config.toml
d_expert = 304
hidden_act = "tanh_gelu"
balance_loss = 0.00958
router_bias = true
tie_word_embeddings = false
learning_rate = 0.00383
max_steps = 4129
Below are experts of layer 9 (counted from 0) of a mixture-of-experts language model. Rows are named up (a neuron's input weights, with its number), down (a neuron's output weights, with its number) and show model dimensions 128-191. Each number is 500 + 50 x the weight over its row's rms, rounded and kept within 0 to 999. Numbers have three digits each.
Before each expert's rows: a language model's description of what the expert responds to. This comes from a sample of Wikipedia text that the model never trained on.

# expert 0
Description: Periods, colons, closing quotes and brackets ending sentences or list items, plus table pipes and song-title words, e.g. ".", ").", "|".
up0:525437494441596503584504404504543492535560458372548429522462475422441531482402560507422591485534453574429538487499562528567446420481453540416466474516461475466568476458460394528493537569579513
down0:515452461473492465506442522517467511430548415465459479494494544444492455494614514558491461555401566448468566630540473471468494439419522543513587521473511461551627491529539524537486537498504490
up1:513475483495513525529469471455548550467546566501557610465504500476496463517507502480494506446577406481535539482429520443533559557435517492468418430412496519519508585478436484540502334558505515
down1:531432493418443523578376550450431541520491467471542537519523513580574487461485535486447585611483532509499499542594507415509509424524544439432521561530465509426602482444411515528450428515474622
up2:505574508528481430563483464418448478487391560516576523461527490515411490497476524500597422506482504621525487519545456472446459434516454436569468478511550389475499383547513464498470486487459445
down2:514485537473501489555469553524590539489564437556468555443519455505505399554551558481483561480523417428501409448513520532553539583531459512487472499534571483465394515491564552574414558509553471
up3:509425514469557452609436422511487531446370470473464498506606559460541488495540412564530555519549480485478538563482489461595518394475513562475445506526455545583538458492478366549433517527407507
down3:491508433469594562558484535475566536525544480520422423458510439481470558490489499603568506575414459461432652451582548569455476569603406532465443535528504498534409444595511424544468477442529497
up4:448440575568482467473597501528480441541534419515522504489645492548568564454590487503631457438460498509476486562445462490515481453601520548561519490457505517585514431505482481467424511455467519
down4:419447529512499515467546537458460509457543539458410459531426454561554404480482454532547498478443500473438412459431367482444490579539455497634551434504519440552470483401417501505477569527479478

# expert 9
Description: Past-participle and verb endings and particles in prose, often after was, to or be, such as alluded, viewed as, set up, corresponds.
up0:471406427488443489516470455549405482478483466544430458451547505446486421493532414444506573549443498514556575458458481538441511498466573572477459482407523581496526526470527549478451536503561500
down0:483520454515396573499463582552389509514461507409593492541452447515559519558510474588552532486512541558576445399524567428511507513452445529409521532485517467576508476417518504485508492563473558
up1:543525565469450493491436576465470522465481427431564522477525507441442523427513513560554423638480507492483504475556483492407525551538527448475509520547519488500544504541531611562495520441436502
down1:458558495461556529497391532510550501515415544500452411495484412567556591479561460488456365421581519576505432496505597488452481488418492548405593438437543501498481516492501535496530483652539545
up2:532545506363606543452464433532495549532588539553426593593562478469444394511520444541500531499462587538521461533491532476487470434557585466467614487478495516525490475476490510456522556567482527
down2:418478429520432458459535510504432572513471484581521531524547483506484451527577497386457414513499453551471555503497437531524483510472535552506552526533485567470609404520569560529451517446482562
up3:391541465498504501454565580492554484550543512482459474536488503446508427460585545591606471451496541490448428521494467497425430478542552434476448520495497496459498444531652530593571458547537576
down3:522547597449606555606526441451420506531546533494501454467500511505503546534503399534511482473416500499544493556485533493658459558404548531478408512484529522456496513464488538487504472566534504
up4:480604507511540509435539440471525479489599534482512503522444514591486460448539425485474534417502443533450454603515458438402485508511563448420403448444498469537574521523536519406454564501431481
down4:523577630622411494547476535549473534471555451526523548463524507567524501484437511452461505500500407502474548406419438448516482432469499467496509380486509471450493497520489441463433564511472524

# expert 15
Description: Taxobox values like Mammalia and Embryophytes, genus and species fragments like -idae and -ensis, and parentheses and units such as ft, cm.
up0:476463508575469472391484551548489495534479479415515488452503592527602525538529429474446443505587516399501455479517512490550550533516505446447518511429528560522453496488504507502568438512488515
down0:465463502536502480438568564565516462522553549504496456516596485434484526462547496402508465514521477429492498466493568543519482419526473548492391483464483522504436397534488556462487542576537451
up1:540574498488509510491461512462423558427498452524443526529542570478482481484477489570543553534482522577482472524583491463422456583417487520484457600471452500538559552479417479464525525587549606
down1:524399447430545477428561564527518477493466538418419461592502409450471386532444443476489490435594447472498509522531426478593406480503507422473572497459483510527493401592496394512484522522491527
up2:594409469580447490569474467621503475528478531484578544487471501479523482540510430505518608533535509472552507445381489446562592518580604499468475483529510431528521423521449611544394486459544497
down2:481506571454506445465467446550413515428487585538450442450486532447563487489484456539434489488550453527501389509482465501517485496510385465536463408502474495521530486511560558533533478487445499
up3:496563590543545506561532523448473508546564549495473507521525538622474519483442499484546505456532514608474507465492529495465469440539476472477291501462444456581493440451407518438492473457476498
down3:501505428505458449411545487536494462449449517480596592536487509486484518527616558468555544529455525448476526452540560467558489494407451460502597477622537578514505616489437494416499481515457502
up4:556410494515563673483618486488498544464462502536409484506445572478549526544499563475491578570462497511537421511488508509385518436402609414486486487444447417595503510420506475399419494473527455
down4:506514507541475529543541459507471434547471401437523530532513425467530548463554424457447511548503568547514457511419538467523553446473507520525515640466471559450534470507550409429536520568514574

# expert 13
Description: Word-final or mid-word suffix pieces of longer Latinate words, such as -ical, -ation, -ment, -ous, in forensics, significance, revitalizing.
up0:483473491435524480411576540436489486523573519547445506472540563539512453504477600600566518481415455501531477504503435530520505446505518481509462384517491396484515492490456534448515458568416503
down0:454566364545543487412409469507370472461548498489512448514451536432485501424490429511514530516548464466449535590577512523464466610470422452574583624491519501504524520448582539549474529480411469
up1:536449487472519434459597496518576556384455506500407478572529483497484510543407450426537523538535531398498482561519450436564631408513532481415569487480561539519575493550511627475555516490486544
down1:509509484465489462505547473609463512455510481455547528535509491521482526479568607483483450493486624455434534464457471496583537590513474520473502565449544542497440445513478479568479401487536542
up2:506500555508383396536519520437475412432532535416481570516443552518507530624516470489512424567484506460423546493512534481437622431581533467576419439515452498475462474488478540487543458497599404
down2:426556511489511455376528456537555545470476475492420448460613535484519514484455437466474514471519543412516497451507523564424593493443470439512543603565624551503480432448590456552598497508489505
up3:528466468523475482525482573476430467489498481507441493526460545482531535552521435485429536489517488417493476502426498455514547515439508509563528451503452490485504462502464493477562560558484462
down3:495525453513536505406453537589563538503531429409587437538503531509490547647559519562466484422523455496433496500419539475523530504489527490489488534562512595575554540450602493498577478525515402
up4:504492508511536447554470486491429474572553562530555498513441536526510519450573499484445520467459552421559534484466515474482505520525450499484520528429460547511511486541550536466546534483423456
down4:530523464521476541473466543503568402382539492475459594431572462494516453529546546381577499528502464426554500468471533514440501521442459575543524502508531460607542563477598507488464515444504390

# expert 8
Description: Nationality adjectives, country names and title words like United, National, New, American, Brazilian, mostly in football and sports biographies.
up0:510482499467564524466533408469507525517472541504581504506439488547532535452479452478501435506537494589571499480548508516493505467468505510536437535466482583530398527588405473535554450419451522
down0:488447449452541513476493520568518497450477424496472593488509396469491450524457558446463375441550477527578523531501583545515542430504534519471350459456440543433390534520474509481552590454518407
up1:454469615524518502446475516532490591563517424498422553571443493460527373403514502523529539477446481583528467494597482518507426515567489434557429488470463558518544619486456494470520557498476489
down1:540544488529480478566504486483534522458504488516435572567313566506531461502456429528511573562453515491446430358484473504558488524556601490450530503507388506480542555503463416517390491493518551
up2:487470496564461417474499451543532404450493550360500584508472496519545498542478533501522500447545461576513538576419457510550496559596527490568558552515504528508490524500489494557533427551515492
down2:459461488419456476519476484394492531557485482519501524552548469487605507530544477580501515474465448515535529539461501450513456509441494427595522540541502466434469506551464459595533479556520480
up3:528492504501512554436468420474482496494527479480513418502415447470516400380431428514472460515435452491526542561465479517426591575530517506483452496440478478465455528492449493561489478419509553
down3:556384491460417561491353567369455489445555451506448479507465512531471453454557477518448484525501489524496560431567544478575535456451500459528480523497538462474454498575462469355534541559523463
up4:541537467546575415550384502479535495456435580520519416507508451546501521431413430473480432580547552535417572425452529529530382480430573472529506500555595450476619487518541601447460576468491537
down4:543574528433517430474491445522492580563528440519526519519569562512436514447459508447559412367482536530442409509479413558524612522667498466505585561605544446535509536539514486541498477500492465

# expert 1
Description: Bare space tokens after pipes, colons or commas in tables and infoboxes, usually before a number or field value, such as Draw:, | 49, in 2013.
up0:558479495522440576594505500513481555623504527412518430420495495533527481400511501517417483500452502385554388555530531590498556465498527478523499502562509469482458527470408517528522576616454472
down0:450498429473533553415491532563559427457499575545478432482584559490474515573467480591529498501478418494519603486504513474459583541498441522524605537535544445477507491488592541495439392425521515
up1:555429511416478498479409526523516488536524467433488499460567493445546515564512396499496493490571589431449495535590526481529533475540431470395504535424429462469511460572471446378459503602468492
down1:568521485558491531576631548534542538551463466534457478473534459542558527459494441504538547575474560501586573562369504493421487532560557503470490433548581480522512528440566502518443505447513589
up2:545620513545475468408416493492539480466496551579494425593462447598548523420456478551458564517491493506456519539507562523442533464513552544537513531571400498517509457584538519419425466532486428
down2:550471440514555489533623467537506428439419486493533560532506553563507502518519491417470556458517503476521545464485484580550587474503423512483465499525511514492515491484504458558563544571436442
up3:576527526533459499527579578546478488482461447494498487502509467545575561559539602499464485510563463401468547588494418536482557518506511509462368549492506531500446457588538500415542501494491474
down3:430394564499487510483457458507452518484489488441470628576502489462516559532390430499465465524497439588532505459544576482489526511482503484499616456505530417489436553598489456487380469523435501
up4:430597424532469561563455472480358454454462472390520510534551411566593445528440452482478413437511480521467475435442516497567633460505590491597545347462512466585495512553430478509480510549602516
down4:544525601441480533403463442496547526497524461526504585411565432488490582448547475470443551548517520524475517466552481467429452574575527552411500539481490479422450504473468512435545566477458493

# expert 12
Description: English given names, surname pieces (-ton, -son, -ley) and institution words like College, University, School, e.g. John, George, MacM'ill'an.
up0:523470553495503495506552504451501532515501533537555518410478494469478507476485593501571512434503542544409498478493538467558505481461486431595422461510487500560504417405403480545500532374525504
down0:435523582503584456493368493458527586530452526582519535500505532427483490548509453433480412522512502550555466472576518462531461506523484574380474499519477462463522487467470413455550509479498478
up1:547399531508539476488514560503480557517505479494463503371532507441460488493434483471378577450445589464414445537589567471514394465498377484507509551529464556490547544556562555446582419564519495
down1:492485520582454456606510546516498524529484497489477433522470560505524506452536468554524468378529427467535570460513531513464494613555456488321542475484459517542554463510474447603400580489441501
up2:419439483478549439560453564500578559482484526483509537507519478532560542515518565579465493481482483573526448485573399520435451480630484498535543504553606478509490481568407583455552528507521511
down2:484519481493522445485485410491496514538565473424437458452512440488541550512529604575463546388509437512505508446429517567509455504534426606561501452452429485539441484527617502509502447525514540
up3:515552497526452538507508499484506467458552463570482519504492598494510543364487470518499564505473543445432486576372517503507447527536455506470519537533565493511493597492516517519458570499481499
down3:550474451546453533526461453481553540535456479427472524435445512488577495565508570582458511410555597504477527440492503427530440494465459525431531426510437447491475481419583519498482469558427484
up4:478475509556445429604544469516529505479429451478606480578581468511592491565439557455458581501601518483490488429491511532520519488500474519479429485528622503482515532437509475466492516446508565
down4:607421527487543498493520541453620609473501533499491422517481464458465510442555483404596438491468546532520649489451551518543448443472346508495457504513481558511554520474501459555513515515510512

# expert 14
Description: Syllables of Chinese, Japanese, Korean, Indian and other Asian names and accented Latin letters, e.g. Chu, wa, Cho, Ka.
up0:426427443481446512446570529604525604392508519483502539529516396430509433552501508432450423550435519510493505432493514469433494408519458471474487457448417588554462520507524554490521444486498618
down0:487587535422507545481532531521464551463577443482534461553442424504427566504462455512460479440416453448392542434456523410436479457488510443400472545501476523540516471503459509474531425512554592
up1:511487532446488519546539533489496531527566469513492547564507492435409540380516505461426503561549478454445500441545507528546477447526547584490425486439604393517512461553540476441539547490496512
down1:512485486467493509555473512623485553558498507464469460424490509462529455540405448456504572438523461504576441500461505391487506570511431484522532542411493470552481515467384527487567526537423519
up2:376516481502542537576462456510500502555522489431434472425522560501537431394554435588485543432523545476522515550496567476428525544536530515490455512459507415507503558572549533460464530538542450
down2:550494548510506536522460469376478574472518545497479559558459554510594534474483508503517531573469466460522491470564470467496498506499551505459402440484512479580533485486621495497510487430479450
up3:570481458389469473407414580482457594511440555494480487436583455470523500444526568455415553509529441514649457637485577449482506558545504555486441389540588447518536542519496554516541566475524467
down3:572406423489462441405561498464428520602434461571380469537528529509434494507512468423485493518484500536518495531517515560573484378472551488496630555579455497482568557537554566508452528517489462
up4:484610534449504536475476534553537546560520530413459563673442615508518568485424480558496489557475498550564599533516449496537532501479547475443488489572480482455484461454518586544477538410488522
down4:418561419489506514523379500492498536527594500431470498475483442520540371530538446519512485549464469495532562466552502512511492453496467526457466537470586505472483489426506504516408513492489533

# expert 7
Description: Pipe separators in sports and election tables, plus wiki heading markers like == and ===, table rule lines, and header cells such as Votes and Apps.
up0:526524463461507503519498382449511499539577433480551541436554445532570458470595561589564500496512558510514385568516407432496527568609540504526483490528580458420575516527572432433481545536479512
down0:535446512601423548560532508531443405426488433554448506483491506398522485526510446525452540521569549512508525494625497461500462454545504480520612468362460546560457458451439506511527501508549502
up1:463566489526500444477500584478502465552510501532549512509463475475528417475502451526493537442474531507501545474479480464422536654497540523509545569478583528494488482453532510455404440497521376
down1:533482469542473367610536515571395451457565509527457519530534434574414541524521581477498531462469444517411562444510564547456526502541462514405527522408552548454484465437483455490522432531426496
up2:509506533547518528448431491485456475505509451545514573441450442493535489531562539474503470559524543506486441504427528438488510541545497450466482504406497450501458464552396516590558488408483474
down2:458386539495502405514463476430469457470594612418451483584468470589534442551565410548566419546506504475568495528564431593514509460485466518460412488430464469445477541525520463524481506504544493
up3:475515470479496579502493444615443469526482445500509485434530549504436490415512493453456504426490488486530570485470500600555518489493505502541554597462595505574508556431581478503458480541491479
down3:519527608380533487540525440405429513529449482547436541549488527546501475521550461510461517528439571448479464485390443546486511507465464477494551424496530442548522535479542526530614563503484547
up4:549417513472445526520436511490490527544579552476566484438534578412517564541470526472462468512524551453507552467496538443443502531488521449502572514462486482425367522520556559561474506466411467
down4:551474485509531559479463518470516534541504456465501553481407475539540475553479486466489586536468413508412500502565482524520437474535491414513474577444453451500462462575464492471475480542446506

# expert 10
Description: Line breaks in tables and lists, plus clause-opening words like by, over, after, had, under, before after commas or periods.
up0:528427516521591455521529517582503531546465511534534503510501551517557520518465488508592489440565503583559484570545531464545510461476354607525474531492501487555530554391564572524434564411501467
down0:459511527498501583430481526537540478609503549461527470524420494510538418498531455423502550513560526503499505558435601436510449554531521553558569451475528490429477572440453406478587488577423642
up1:471518528467589540506476478438564634532499487548550414581517472532430538496494584461422522496530490482415552502502461502511476513463592595621425515563523442478483581434616490508548589553519552
down1:450550481489490444445416574456482560442498539594500586524402513431497498333493441492445525420465500476425416445500579450486480482529485494537506540423510496437441577390442524536448554532476565
up2:460521527515487504540452516565403539454458487541499577444535562461430467477444520546488502505520567549400480444505477508542466405476490546453453557435500543476562483406610605481468410469556518
down2:589471567552485494485492520426528550425565533582521566471487460522576546445511568409467479605513566485481479572493529486551583484478512499441509472478543506501457484520477589497449526537557421
up3:477482495449527425481469516464430558479532498457515514528451498386504471422601508453505478625493503536518574516476454535363496463526484464466500516594528622507440584420460470490519467574438479
down3:423562373513453444524553541505454497555532495527428505561506511598527461511540486577439521505542530454455608465489475451521491495490547448519433551499522529581458573469560514502451496489477557
up4:518374488393435478459510475532411499497528495548441504570505514457535498538496395527492462456461513546514546346471564437547443512516498472580481394526479526435572414509519547592536512480566514
down4:572527501473522393497539468577543486552508478439532469553541602529545460481534493535451435496428453480481554446544573524482478478539583515540499518568447509477465545500518503451594553508457476

# expert 11
Description: Line-initial hyphens of infobox bullet lists, such as Language: or Publisher:, and word-initial prefixes like dis, co, un, anti, de.
up0:562394456532553414491503530478507555432461621576481530545520492498409521507343445523615615527506445425530582477482518507482508423441484471572572514541494494482430487484476512573454481516472541
down0:509544394502544535410538530533538470471505451473476559558464490554596480453601435456419574549485471496591514523589434543387476485491449424508561454574463419494554472485503438432477474493548450
up1:511501525514494454442527500472477414527590488540391500427504461525524589526591457536527454452573451513592482527579473442491448441425567502470546478400496449477416609427566517431510549507540529
down1:521482468524565550574545506450515560555566508547468420504530505563416483584440554489490528437518541503531495547561527464495557610511475433606492492555525421500512504534549449465546548474445560
up2:442613544430457481469500548462529522461525428520485494463596394532538557534439438464462578522504486545450448452485472596476490495476488525487446478420585517512476507529531370473503512434487450
down2:445397470615527491527540524496534496458369552517554513498427472479488545496511526555418497564508525487566587560454486534436622580500634510532493529468556541441576459496511564548587508440483490
up3:537563484507471451546433436441453505540485510513534534549396520529511481465500472457531568469523435494487505528533468576469412514524544515527450555583531531568503526492515519352593480456490524
down3:506478556433578623514486564399386449508452543469525496577564478577493439452466458512477577550472571455530602497436480402467523491451478490478595501520480520528490433513510508503453578559523503
up4:488478516416434383484499548496555443523574430533540505425554480519429534503393486447628439501523478497487523584430420431502440530550500529501504519449507502587460480456504623571592503432471511
down4:509466491493480501508526528474515479413535490479528448626522527427469420505551459500453584522503522532512547587452560535452539467500486429515589504529544539525547549466539616461460528451505510

# expert 4
Description: Forms of be (is, was, are) after a sentence subject, and nouns like part, station, town or population before "of" in place descriptions.
up0:447517485518530414517505491570508448585436459493441489465536520613456477465582591485574380488481575538510495490471525430483409492552488463466523509475543615433626496516428440431471485600555503
down0:514527506457579424488501424473502511399450490562567417464535453492548480477497415499438439461381544497529497467427612585465472603457427503511528536488428505457466501413464479503496376598638488
up1:548537403465529472406510540545472521436454577437501536459469493492444518503599536567512474441550502454531514497590469483579435579456539452491382494566539450512464491459550545450483452540483464
down1:558496558452579576578534570537480514462555498554488589516515557520507472441511586402489496503462463496439529541487426501523493554528523378415498440496562443563457447584498478499468481463574532
up2:407585450505472499385473492538527481426474535425465465604526465484488522436468454598518419518419517429396468517575464591542429560479470509603442447409536466405558468449573575431424540525546507
down2:479445444408490605575541481541455530583541510462541439410490510519540487404586619593397426578435475557496553501532543401489548455535552507538526467439463429438526511553491541533484453519504432
up3:463404485531480490501465470402415472445432524421503525478485431534529519555486602531420445479548456579439489498429458507400595546528538537582488494426483526543559540494539498698399452458506495
down3:538564494477476436450522432480367582555567577593456491572525412517431544494464468443496494583503526461455511443571568486533573499433464440490526418499475517542405486585516537465536604582489428
up4:429499418443466488494477461409467517423458457438487510528494469426518497561550534509542397525466541484539553541563498562494498491494552445504500425548576510407576488467499418512575491522434483
down4:529451451477532546517473532512410543582530428506526486501549482498599438488575510394576433451470486381514485384435500519456504499581533518467540499429516472429433462435501563451495492421504485

# expert 3
Description: Articles, possessives and subject pronouns opening a noun phrase in running prose, such as the, a, his, its, He, often after of, in or to.
up0:534494464486440520513452526467491519576566493555514476530470593508633500483405577494614410528553566484506547499465475446571521508553499514447541517547528596470520527554517572504477541491432455
down0:400606478547484473533492618527438517494477494539472442537538458524482534474515496439564529497442454439433520420476469611538544484581536518529546596558448458423538497484507460411503498565431470
up1:518565492461495517517499465507492404532475522537513565523519608379530412512464606493588447563487528529563551516539458469498412513469520561437545502439523414451473466430495501438531437549463500
down1:463483534418482499471457545522469540592653565510435452388456557582443459563526566540500428448469532446520536559552504429446453519533473496577445478541557459481485498556534488474545486470417550
up2:449608517523460517693495552477471584557481481478513439420542591466580516540519506548471522435533548441469427493514543466617502551520535431494504373474462515533439407478438485475480524547605557
down2:511447531391554519433490533506479454444425560483509482522525483420427444358498454559470510454396473454523544565512503538503522557576416569515509512522537458383553547550558458435604469427428472
up3:579483513435512585477595604479569577491508475485458507402568526503493504446510548438506524488575560525495495506410609445495403535550502489520509534509446473475509528574551540522505523512605510
down3:485532461460533487487530550539530487482488477477507398487485427519534533442582500521610469509534578560538587530491497489418607500543501523395563561528404530525446508514463444508508416510535605
up4:500586502540548392470502499528500512446451585435533616464498510536588480586450542600530450507482496379635502503433490586528429445575475532536564485517625470536519482501438557522500482517519535
down4:505392492483450491544431506492458477541484492584504545484409567518439494544481414481513490474404529471555565612479543480496558570515476554509473573597446437516459482504528557503600562480451525

# expert 2
Description: Single digits inside years and numbers, especially 0, 1, 2 and 9 after earlier digits, e.g. 19'1'5, 20'0'4, 1'9'78.
up0:486508483494508475498547486548441527488483522518487449564424401444470516594520455478419484447609500494497430442524390557464609510412430509490532534546516541451551422559407541545493551452412486
down0:579412515492488566513489515576471444557455521582448545483581462473494493501479417461605473533492480495412623440475508487503533541417446468498520542544531494537473502447511553505512518526541530
up1:522479507438523512608503507433446467540442484534570524442584452482471472515496514443581541434574522487570481403560541492439506532574569459490464482460479653545526559515457467459553419556476519
down1:474611469594562563426460440524517626477551498543589432378543577508494481449467449537417450521555490538487583559462443562497444453423536503473481436531550505529567429465419570469361494471453501
up2:472520486542495608498530443458461513514515453492482525455537530480478553526504545503617507474527421524513520490505534623507552531571522540466420494476486633500484517462563548472463616573496576
down2:534543432496473495547473459502447508555508580626468555545613546475420551515470514555468442423488625549437509472508500571420496459518513536515410499479493554468515427484566376479561456491562495
up3:566504468568516488475518485506493479489523479467506514550507594572543432502396514501476480449587438413500461486577437427436530478459455435467376545545456510483618446484506521589505437505466504
down3:389511522497456507463435610410474552523533496504441468575465572505509462498545519573516437544515438525543494468453524403513544531452540574430510537448490498591487601440583432432441472537476453
up4:489540548515626437559448513447532552482538517568557521488395480415536530452408491524422528479555507471443494526529496427435527512433478452542456454500537525612463432434501507481506528455449485
down4:563509470482459413421537422537442388437548506547425506472497412535490521487495511569465521519457440527503456528536503565462440536515641535479376538510498441470519524605434503479413472563465441

# expert 6
Description: Prepositions and infinitive "to" after verbs or nouns, e.g. of, in, to, for, from, at, often followed by "the".
up0:471537450486508513415470479435535492453463575486461561443451533614470450484565530497490491469536478521438492514469492475591466478541572457467504467520483463521546490516514604414512528507526485
down0:589485416526531476547579561429490396493546528473512438504474449540468536517516560439515492505568473496535363468485590510479509380487438564542417578569579403477462467457496516546546521520473530
up1:461551480553442488499555526545404465471479509483429460554526557484480455504483422489494543466486529554485531504478489415451513482495502571464535498522438481585521495474533498503426600429442463
down1:557449459441419530493493459526412436441458425445491528525523607506516485559489515580424536517463497521518535425508545532506411514457501578470587430516452564551393487511504570484615530474401484
up2:516447528594514511477528458460483444504492503557467564518468473477509454537408555518504612433532485482519453473540478476476435451429502464467518412577539473517487430528550524495586496484470607
down2:462544476572485477544506545506568455487434499451534600434559485510463502445504562477494403572492529454407439596442509582556508508454479546538531440427511427501526553528444572562484575445604532
up3:520470426384540509491492456508466453513411488500583507418525513521593563534481548465537518469460467496484530467468506570524483422411507502517466473551466441563462457512379507503537505489525456
down3:480562586546534552446564581496458568549496405559471544402495502492504503537518510464479516460493490626578478594558537514515541494557465454475560533558484524496441532524501560494503388485436549
up4:468504489480408517446495401365440516493653499506490412486527449553487558531464530401560594488575502508560452468579492574509525573461473452438538477564507554526536507502526454457479459422486463
down4:465494466481480447432515482523454467559546452545578518410551481452489525504490480541501498513446479476573501463454394534451534581508566383484489495580405544447593561435502416556475476507522476

# expert 5
Description: Single letters or digits inside foreign surnames, place names and table numbers, such as Vokálová, Sogndal, Lofgren, and scores like 87–107.
up0:414504529453575486506412581486482408426509493528540426475499491538498495602528598611483442501570564517511431435479482497484599515408489466480521443445567530517523432514547581510539477530503560
down0:418589449532464530523533534521536494481426466453585518462410476462435472553600472485532542558416520504484506580460466537524498594503533504535591479453445528469549531458411494524588483519530473
up1:527501492490500436560478563434475489486508450500505512527528496493550480590498478516484565464526539474484507536500435516513469463525443465514531483430427543573487493470560467427560458536506520
down1:404476414512468523438567524557419518446539486543443454510534475524547496427449485486450506507422370480433496459463495484527560462496525510555484469419476504468436557499462430531394588491560470
up2:463462452536482537501568477456485490476511466410469530486463539505445585417390493567522506564591462463411522449560460489541524445562495500493537467511456510483587517469532495504490526476539496
down2:476588549533628456485538489533604497525464449486528478486457497495536512542559496579540437546592526500556521407516430467403564510527493502553514478597477456496410447645574476440467492459506499
up3:588476567532470452496541404481400467543460470414414543511600569484484552481525519506434518489535490423432500579505460501523392458478485534546438533511402482452523471547473506548477412456501507
down3:567468473613550493466627528490519488555530436505564458539537580429463410462479480562426529517603543390535491445426452477496498468505551525485443504478572418468527405497413510539454518521455434
up4:505481473476476455460530572540449485515583530459495465620570512496496373598471432520545491599499520552452457521454462492567430488559526550551505483596469507536504458522511502514521500574477515
down4:508518400549498540519464564431603435518501478505554552496454479537611539425508449466480489509426421485455566525505527472504477468556515522497467470433523559578445511552475485455519468493537598